Experts of a small language model: 128 experts in each of 11 layers, 884M tokens.
Below are experts of layer 7 (counted from 0) of a mixture-of-experts language model. Rows are named router (the router's row for the expert), up (a neuron's input weights, with its number) and show model dimensions 128-255. Each number is 500 + 25 x the weight over its row's rms, rounded and kept within 0 to 999. Numbers have three digits each.
Before each expert's rows: a language model's description of what the expert responds to. This comes from a sample of Wikipedia text that the model never trained on.

# expert 11
It responds to: East Asian name syllables. Syllables of Chinese, Korean and Thai names, including non-Latin bytes and hyphens between them, such as Huang Yong, Zhao Leji, Jung-hwa.
router:527453508442483490507514507476504492481474464521524491531501524532435500487523442436458507492481462477499493567531479535486481507510472478502529486556467473526495543504532513479503519503491487536480545472499481486477526493548512540519481523505517534477512512478547478474475497468487492461517521476542518525471503500524510503487502533470507520524462508488499487511496475541499459507472
up0:513540542523505541498514502493493506483515499507515563503493499537505515506528540488541485539519481484498494494497505508530524499485460478508489494539498504494449514472535490471542522496526494540501508473474485508541467530533536515492470467485469457510477536499523534524488509493495512469473494479511506526478528489486501481523445501494496465452525539524457511507509509556503473530499
up1:502513529478500504529498548502515508531491506485532497476480531489530450507500461491510479464514541488519536471494508515491462506542481448529492478505511523475545479475502479501498480506528467548484504494510536509519478500474488520493472539487481522507481467469512504544510476555498511480518551504495482500456509510475503533503473483462490547479476484508506498499536500529475471471475
up2:543484495495510518541531502524527481465503525477517506494470533508500494465501497529557456498514493516536509528477493501522508518492501536492502519520464517472541448490542536514527483499512485468492558532488489504551502445478491478526461480514482488500466493451510500469529528436494432496494538470485562536499478530463493475505528495468479515478479480485473492493530482488534486494494
up3:469514477496528552527501505509489541514499516542506489525485505542527484463486514525536469493494490494475505517502470468517524487496505543528548517490523508527472540514535513565510481503564495458492509502465520472477499510497520500462533484528509547519465499516475484455468507468496530498449502533491477477560477471504501498518494493469478493487456490508526546475518472483532520480490
up4:515483521468505548481489513529504464506484511489503488501529503483475507488470502497502511480448520476462521516492475507544489545504466517489504551559483522526516451476488499521513502489498487495465454523483522522458474533497499495524495465534485523503473461483504486517557440456462475541455490538466495553488550492517497454476468466493467479480483502512482493489485480500478474467468
up5:532500523524455494521489516499516504554515490488533512506512495524471512498458486499460490546497517482500484500533523527476535539498509530505490444517514476507538514518498448499452509477469520529549490529486435525475517508504491484534479483486520479527532492481491547519476467506516529526496460506543469545498519528522504473511516485540525514464510513489455525494524439560521447474516
up6:517501445457527493502460485544512477477534465486508491484495530522476491522572535456504501464520462500517546508506503468482504509526493522510502492542524503478516487488506495454514496473492503464478485476499547529493516511503534524483511517483484526510458496518513506535442531478551508511472491474477493502529491507495451509518492535479516507516493524505518535470513491545479511504501
up7:460485485482505521507485522482509505579505537527516496534462532520509514519521502478577513491485484506483497528508504468478500493480483476537518470513477511545465517562485504505461539495557497538524529510492474506498496525500507461498464499512511479507473498504476441501466464486518505493516523497515497519499464492492496493479498528502520531503508524485479470493517465474530518511487
up8:503515570467475485464455501515477494470489496527517478539489538512444507520500488480482482480524536449497523501493442501486512491542510563522505526542512520511513464473514477510503465506547501467462494488539540537459443506489520505526482525535516553523511488509515525519458512502492495516481497499464464544493488479484489543504443508472512443480497535499519484480489519529484503499499
up9:504452479499516521495506486496507472492502527525546502486495479536450484436522466477526515474500517514518545507474474503498471444511509482494476519511520472523532491527517541520506499484486537530490515487462471512503493530494505522522497490538499492520540516414515496492492510510538497504490487513493478496467503491542511465505503536472487525456475509517478475488522459566484457442486
up10:495441492503467463525488490512456494532506483534511529536500512512492539496510496533498520436493477517462486510491525512501529499541498520478467457474545530516465522508478491554514499486465478528477506466503501519456493498516446480483469536526541492500511503499495481534533491496494478476468536517473494518526491522489491510489462512482519515529477572492494526495551518515504517509492
up11:473525501485482492471528496464490496479535508521467481525449478453544509479545492512495510494485520474545510498521473499464543465466506512500431533516476527490534544442517509522536505482536540533485544464495463542538487481481496521528469459525497516503535517465469542513481488515522516499464493461502497509512492506528517550516502524492477465507515452493526487530517538532522485517506
up12:486460529489477514503490517495450492501486514491478531506479533471473474480527486465459489485488477521493488518500519519470492469486521522547504511472454488504479495528507516496512527504503471541507529474493489498475503524516481531522488468563484510491518487536467497521473504437494499466507495479513511540499487497505472530499524529466443485529534506527537492510479495519509480506470
up13:523481535495482555479497516517448512503503509501553512485483523542535470480462501510480508478479499502474519470520505540491467534478506528493484500493519538504514526541523516456519478502493508538512505537493513518472485518473497482496518496478508451491565481464522499538517530545459498456541529502510457532526478483520517524504482480477497548470516529490525539532492484521443499522547
up14:511507470490509494488523453502517484482514494510496497457490517509457454489532489451526523484508492485516455511512489509528466519464491476487528517475501535495499499526522504481509503476460478475487498517472496526530514462491549498521484481479474485420498504518442484535542525513475468520515505498499463530489516513494460494527526521461528506492458543482505494506479467483484520514497
up15:447465466472462516503521512508498511538468499477478504428528534483506507518514502497508485498513507488496469592515540537490498495466498513536487477514500528552500529490471517491524527503476552489501494487485471498514490518489504458506454507499506527533499510515522497488497465479517528492487486487509500484546537515505482520484475484485529557548479496482475505498514483501514479488498
up16:555448517485475524484502491484467521510478503506545502488462480500489490538550510521483530477519507487497514492497529519506479463510496475507491512500508482487510491492485493515482515447457509494503525533484462515487453491485486473541487487490473526481502521491459499516481497465552477467511537482514483509453485493510460561453496494534449513480530515445494535554520521540501531421500
up17:492496496524481497496463465525495537485534539454508492493489542538509499504499484499531515467501489488468468522565490511438496504459516563524495526485491508533465496496443507522495515502476496478520521508520529501469518497473495508534558524507475501491487499487559462471536488559492529506488497503458459484507507474530486476512480512494529462487492470479521511479517483507508523506520
up18:492498479488479470534467468450495481534526534471512488490496565529498490478520499496477488464518498506467548515508510526505501435464499544507503507508510477510498505509508517528549489530523473524480500517510474458460524481503479509518476502475476516491431517514496452505533465478486523483491499509463473523454501493501506507494491512486516507550485515481544507468510467535500489495528
up19:487571459488456496471554539507494539480537472514506497492513451494484462497551502462516509497516460548524443510496530470501493453534442496498517476487520510503512542503476518445509509528520488503484501481518489472477502528432488477469471485451513519522466494478501503478537464482527490482451488521515512541476495523513495525502474489494535503516505472475475522489495478487501513520505
up20:485533462496517539509507513508472518466490517501542484487487482505497530547483551488514504489518424484484516480509474519501515480515493467517519507498545528493494502511494509502454488504512467481526517540522483515494456514479532487545506480441479534479535434471489513517508463505511502536503505549444465511461482492481490475566495479489524491510498527477472497493536473493525463497482
up21:489475482502456519483494513473453502481501503466502523518491497522487485505525471461483508495533475519559531542489511475463530486478534521495485538476499544503454519511502466467505524463499456507485525507464500521520457507500511564493520521523500493508502489535447495512543501485518498434483483540503495495473504509536492504507488519487499539528522503520516487477525478552543499465507
up22:528470484534457482493504489522486510494541456497523482521495530498471490487497510534513519481491504477476500519506487450442513511462510509456526478535487503533491479543542498518472515520490481553522500494510475547464523465501517483491488473466463493486509497491540477497527502472514531502495480501483526522434484498454463480546449461490535502498492502505517515530514523486477556493461
up23:483462528525450552506528537483485531474511517536499517531460493486472518507544512489473502491478496498555558547461527514462498469499526498484510499541512512491485507495526529523499488486459520497501516491494486511476467511512488498501484504518518498501495550481489447511491484502485468489537532515496509552494484534486484468494523489467550471500503537485556520529509510532468500492471
up24:514525534556511518472515482532507501517493483511492444487453516518530486510482491471543465493467543473517475480505474494499517510494511516485502495477557544505477466518508462466513495501504502488498499470519515505491514450529478558540527502540472467495518535495468499490490505481484496456485467506502492510485483550471466511415464512523522529452499499534513494542512512499513526520495
up25:525471514505527532500528500500520502508505544459495508486530478472482497457487515500553482502500499506515469464473506473487492477524511514506497544529500503488543505498509491486527499460491523544493513452529479455541495527555517495542523484489530463508520484510462482483450506538557537501483504511451486524501500493477472546484524496461520486463482491502524462494535488521521550515484
up26:529481509493518497488448518502539514519474487489516532531464516523519509510529506527507522509494470475484472486476510498500492500487516531495533497527551524484499494508507510527500513491465521532504523478476476490489498504511513536481509524517549500534499532480446508481507518481494504491516513444509483486442476502497497490506458506493491487546507514545503500505473488462479522443506
up27:497497487457501497523525497532505480566511504503501505501511504510504502502524457509512520460492517491498503457543507525514552494512513479560507479478514485507526522474506493455485502464523505543452457500520542491477497471519506523495488456514484546531503488524465487508506507548485527486524524488498538535513494491521558444539438491481503495537500470459509519495471489518523518476493
up28:511492483511483510522497517492474528496542506486518491556479488516480492518530447508503516481461499522509512520452547531480486468491559521496545469492516480469490492514535496486521517507492479531505511497525500497508493498525520551482495485553505500515515475497471478517472492459485516466500526485493513521510501477455477499472486503513537501483550508530492465530496502497491546507536
up29:505490516509498505477489493481540506507460538509480505487479525520482494513511487522523473494548467480473511500461575471476493464512521488526477512511438488523477475495483484490514465524473507516442489508511478460488482461518505542488506507506503501479473503472472532511493480465465490473478517485517527535499504483479540507474502433483535502503456515490487493492500482522489498480520
up30:546474487451500490457496511460478491530500515552524495509494501464504539526538498467487524536496475489502524538504481509492461514482519519462527472531440482506514490491477530514512500455445532515471522470475467507447524479521524525488471506485517489496485507492516519505524452516475511462506493443546491490523530493522499491513496506476474525508460468492488479484502482531508518512505
up31:514481486496488502481511481527511452505543483467533484504515505489488460496509552512494517504496467517484508494472515522529505514508509486474503490506481524494462481481514538505539520472490457517438473470473443521523523519511503525470526517494464492514461492523527475483526473498506478491510532476469507463500501519467494502510508493523497470514441459491493515484526438475505489505516
up32:513470500457479496472520510521489504498509505501491512552506473484504486501501464477485503441508484475508519508525510554496501527469475449540485481537515497480517517477497498525503495496445490510508524537538494498490519548497473496477550465490526483500485479469494483448520483480518465503455482457544495529527488535486495545490532486483500484466513491492503482486500528533482514503513
up33:533468549442503504481554512541513485496499485450505471497465507476459512442500514470528548498512487488479537516529436471514528534516483511507504491501485497524539504512502506496509486543500530540502524527491499484472470503479499457527504524491476470492548504475510502457508505475478480511494500549519525529472457542479555532570442504486510513497535480518471483498509505476471501494475
up34:519492492507496467480485478473503495471555542508545504500498516478458444464506430485484470529470480540476490458467468495545476564479477547501514529494505506451500499554503494501499447550457492490501554465524501500468495493485474514523506509513485530494520493535491510515492484466507482475495539488434524549499499507514471517503475449481476526498525493481455487511517494495487558533499
up35:533484476474509498468505500487455504515476500531558474548435457482479470482537494491508486533461464480521505511500485506488444497493499505483520485505506471541471475554501475534528526509481462473458474503523510499508504498513469502469473494493482498498517459525491489481427481491526508493518487532512510499480511517477508505554497501494519516485479477487531509524529514473498510503473
up36:516493489487460459487478495539495543520496497492510488510493481504455485467522491493516518478480477527499515569492483495513522505507510506462507545477505467518492500520509478510499522474505513543481486532513484488532531523480495489540522508525535525495539526483477532511537447486473503470484511531527460516452496492475552505486472484485489500519501475497487492471529496500525514524479
up37:497482545494513511476512505518466551473521487549514481489477524502522482486480499486503503533496568470500484484529494499487530483511511541503506496558535510472477493506521467484518495518502502435523519502484483509481478435449513466541456474486504466505504486507506494511526463518567544514534547453531564530513512525533547474478491502467458528516516499547451477486504487513475546495502
up38:553533507450512504467493469443502491501506499494507501493462503450519505467508452474513510498476518469505483514502505466474539525479431500511502486508493473532481507482479526504470557499463521503513516470482486519473464481519491494524494495499520504491483493475536484508479512479518533479509536466545541487508505465487537497515489492506488473505481460504446540490520496516493518505447
up39:487483496467483505475513497478539498477531494505500505513482499481469498499497485492500503564532474469526561499485464492501486538532424487488527563541499545496480494506502535489516520452464491545483468474525472529525460491491475524520542480464496508488537510512507488536481505492499495446493539473519536552515470491501472523510503572479485489510490486516450473508527518504543476515495
up40:495479526497451576555505526505495439515483504486515488530502472464471476455520465453489495492485515495479524482522450486506486508487534461528506526469501481502517555472502515521492532489532525531513470526456467484494525482497490512514491482509534515476517518503554489530455488512545513494510500523504518515458529517474489491515496483526531535487476457507499472536536480536499492532549
up41:486501483484437517519510520499491500527579518495498472518483478480430495453492520526517478489514492505518542510505509502494488478501488498468514480511516504528560486491513505510491488497496437540487500530527481490467497532510512518484471502509497520484453521488511497524465466535494533531494467499518488510519512516506545527479525452542577508495483482497531525507519519545487507473524
up42:503512527476541515516509457517493508521482514475535465516486533514512496479526521540476489510522551466510525534468534520483468493503481486542530516513482510460483462486492480519475537461503503517466468493468507506481468495486481525482511518480503478501472479476504509486506442482503517489493501495491539494490486493501532459528462509484493495500458485485509523494544447539541543506457
up43:492535527505543525442513501519510511511447496474511504483468521496497490491493464532481500510476494504501447473484515525502527532515504475534495509499505530524492431489478484557504483494476539525449531507491532480505521510558470500501480497535482482480508500503529504528495520489504468515492523507473499492480463517498501484539446506517512480460455452494478531464501497513530514485512
up44:523498511488518513492515508457533528539493504500497485480478479543474458509480499523515514465516527512504505490483477481540482532480521460513476491477501503501474530517484486522522512517517489494474565489510528477473496532527484463511499498545555503510483531502545483460496482469517527505514532468523507455523537470484498509498526511483505498477480460504505526511505474538493494466498
up45:519482517477503480479457552468517510498557481503505505459509523485479448519526458485495502474517450462511481523544507545515533469530495503472484490503457460499506479539498491470500500517445488532479519508521516495518499524547511499507496528480529518502518505463495510469521465489512508464580517505506480541503467490542512539491486527492560525492483526503511487509542500464477490469498
up46:479502506506515512483517449529495478510502487507510530526499510530477465499508527480509492514460504445495526509488500464504529524469543491437547493499506466499516537453460492530523503489501494516495521539515477484538482523484520495431479507512542498513513524510491526548456442528514487491543533470486520545488498504515485510507508498488509488512516498482471492505505434554480524507541
up47:509471504508518503507500517494526495451476507471504469453482534431543529511535509505455503513519487499497509521503541540512467472491450509516529472510495475525475486503488505476510583509517494495512531453484512508511529476514517523501522510513474461494500486502462438491504521495517472525424500501527498522473500489474496492504518468531511511452497510502509547475525477505484501489498
up48:466499463480507502498500519522525432497450520518548515497493477536499471484500508508541500512511457474469525503507497485491495497440507545459514416471484486499518533540484498518550507500439496525512506501536456502503509466486520532482478509489486501491513511516502516489520495508525505503463495518514468489523498506555522480471459460481538545526449484507491538463508472514519482494520
up49:500491486508495487495474518461480496475508464484470490525498469509517528526533479483510476483544527552484517511523466508486514467542470494526532474529527501493471485501501527493478516543506479530502463497504522496499531508504507440511515531450477520536497445486511513498510482507519537495503497506481504539503459536511551515525494448516474526500507518506486473499508540514493463489519
up50:513464481462533478548485549501486539500481494514496515561463541485509489493581516521515544456491472478528513555496524510529502524534499476538441507533507487534513509482485462495475489519500506522476493505491524481484519470445483505517475480529512517467492487481523546489491463508482522447483491461530534523521477498514463480477484510501487512487491473523504468472508509493509494506472
up51:496501505480485574532521495471518520481545487495486495486488484478447455478523493507542513570542462523500475533536503505563486499528511475539503505502518521492478526471519512518479496521478483544483525506506537476487495522490524518514502488516509491498503486513532545490515561502514515458515523479481506471502513510516491501475556542439525476514482481486488482494498510450498464513502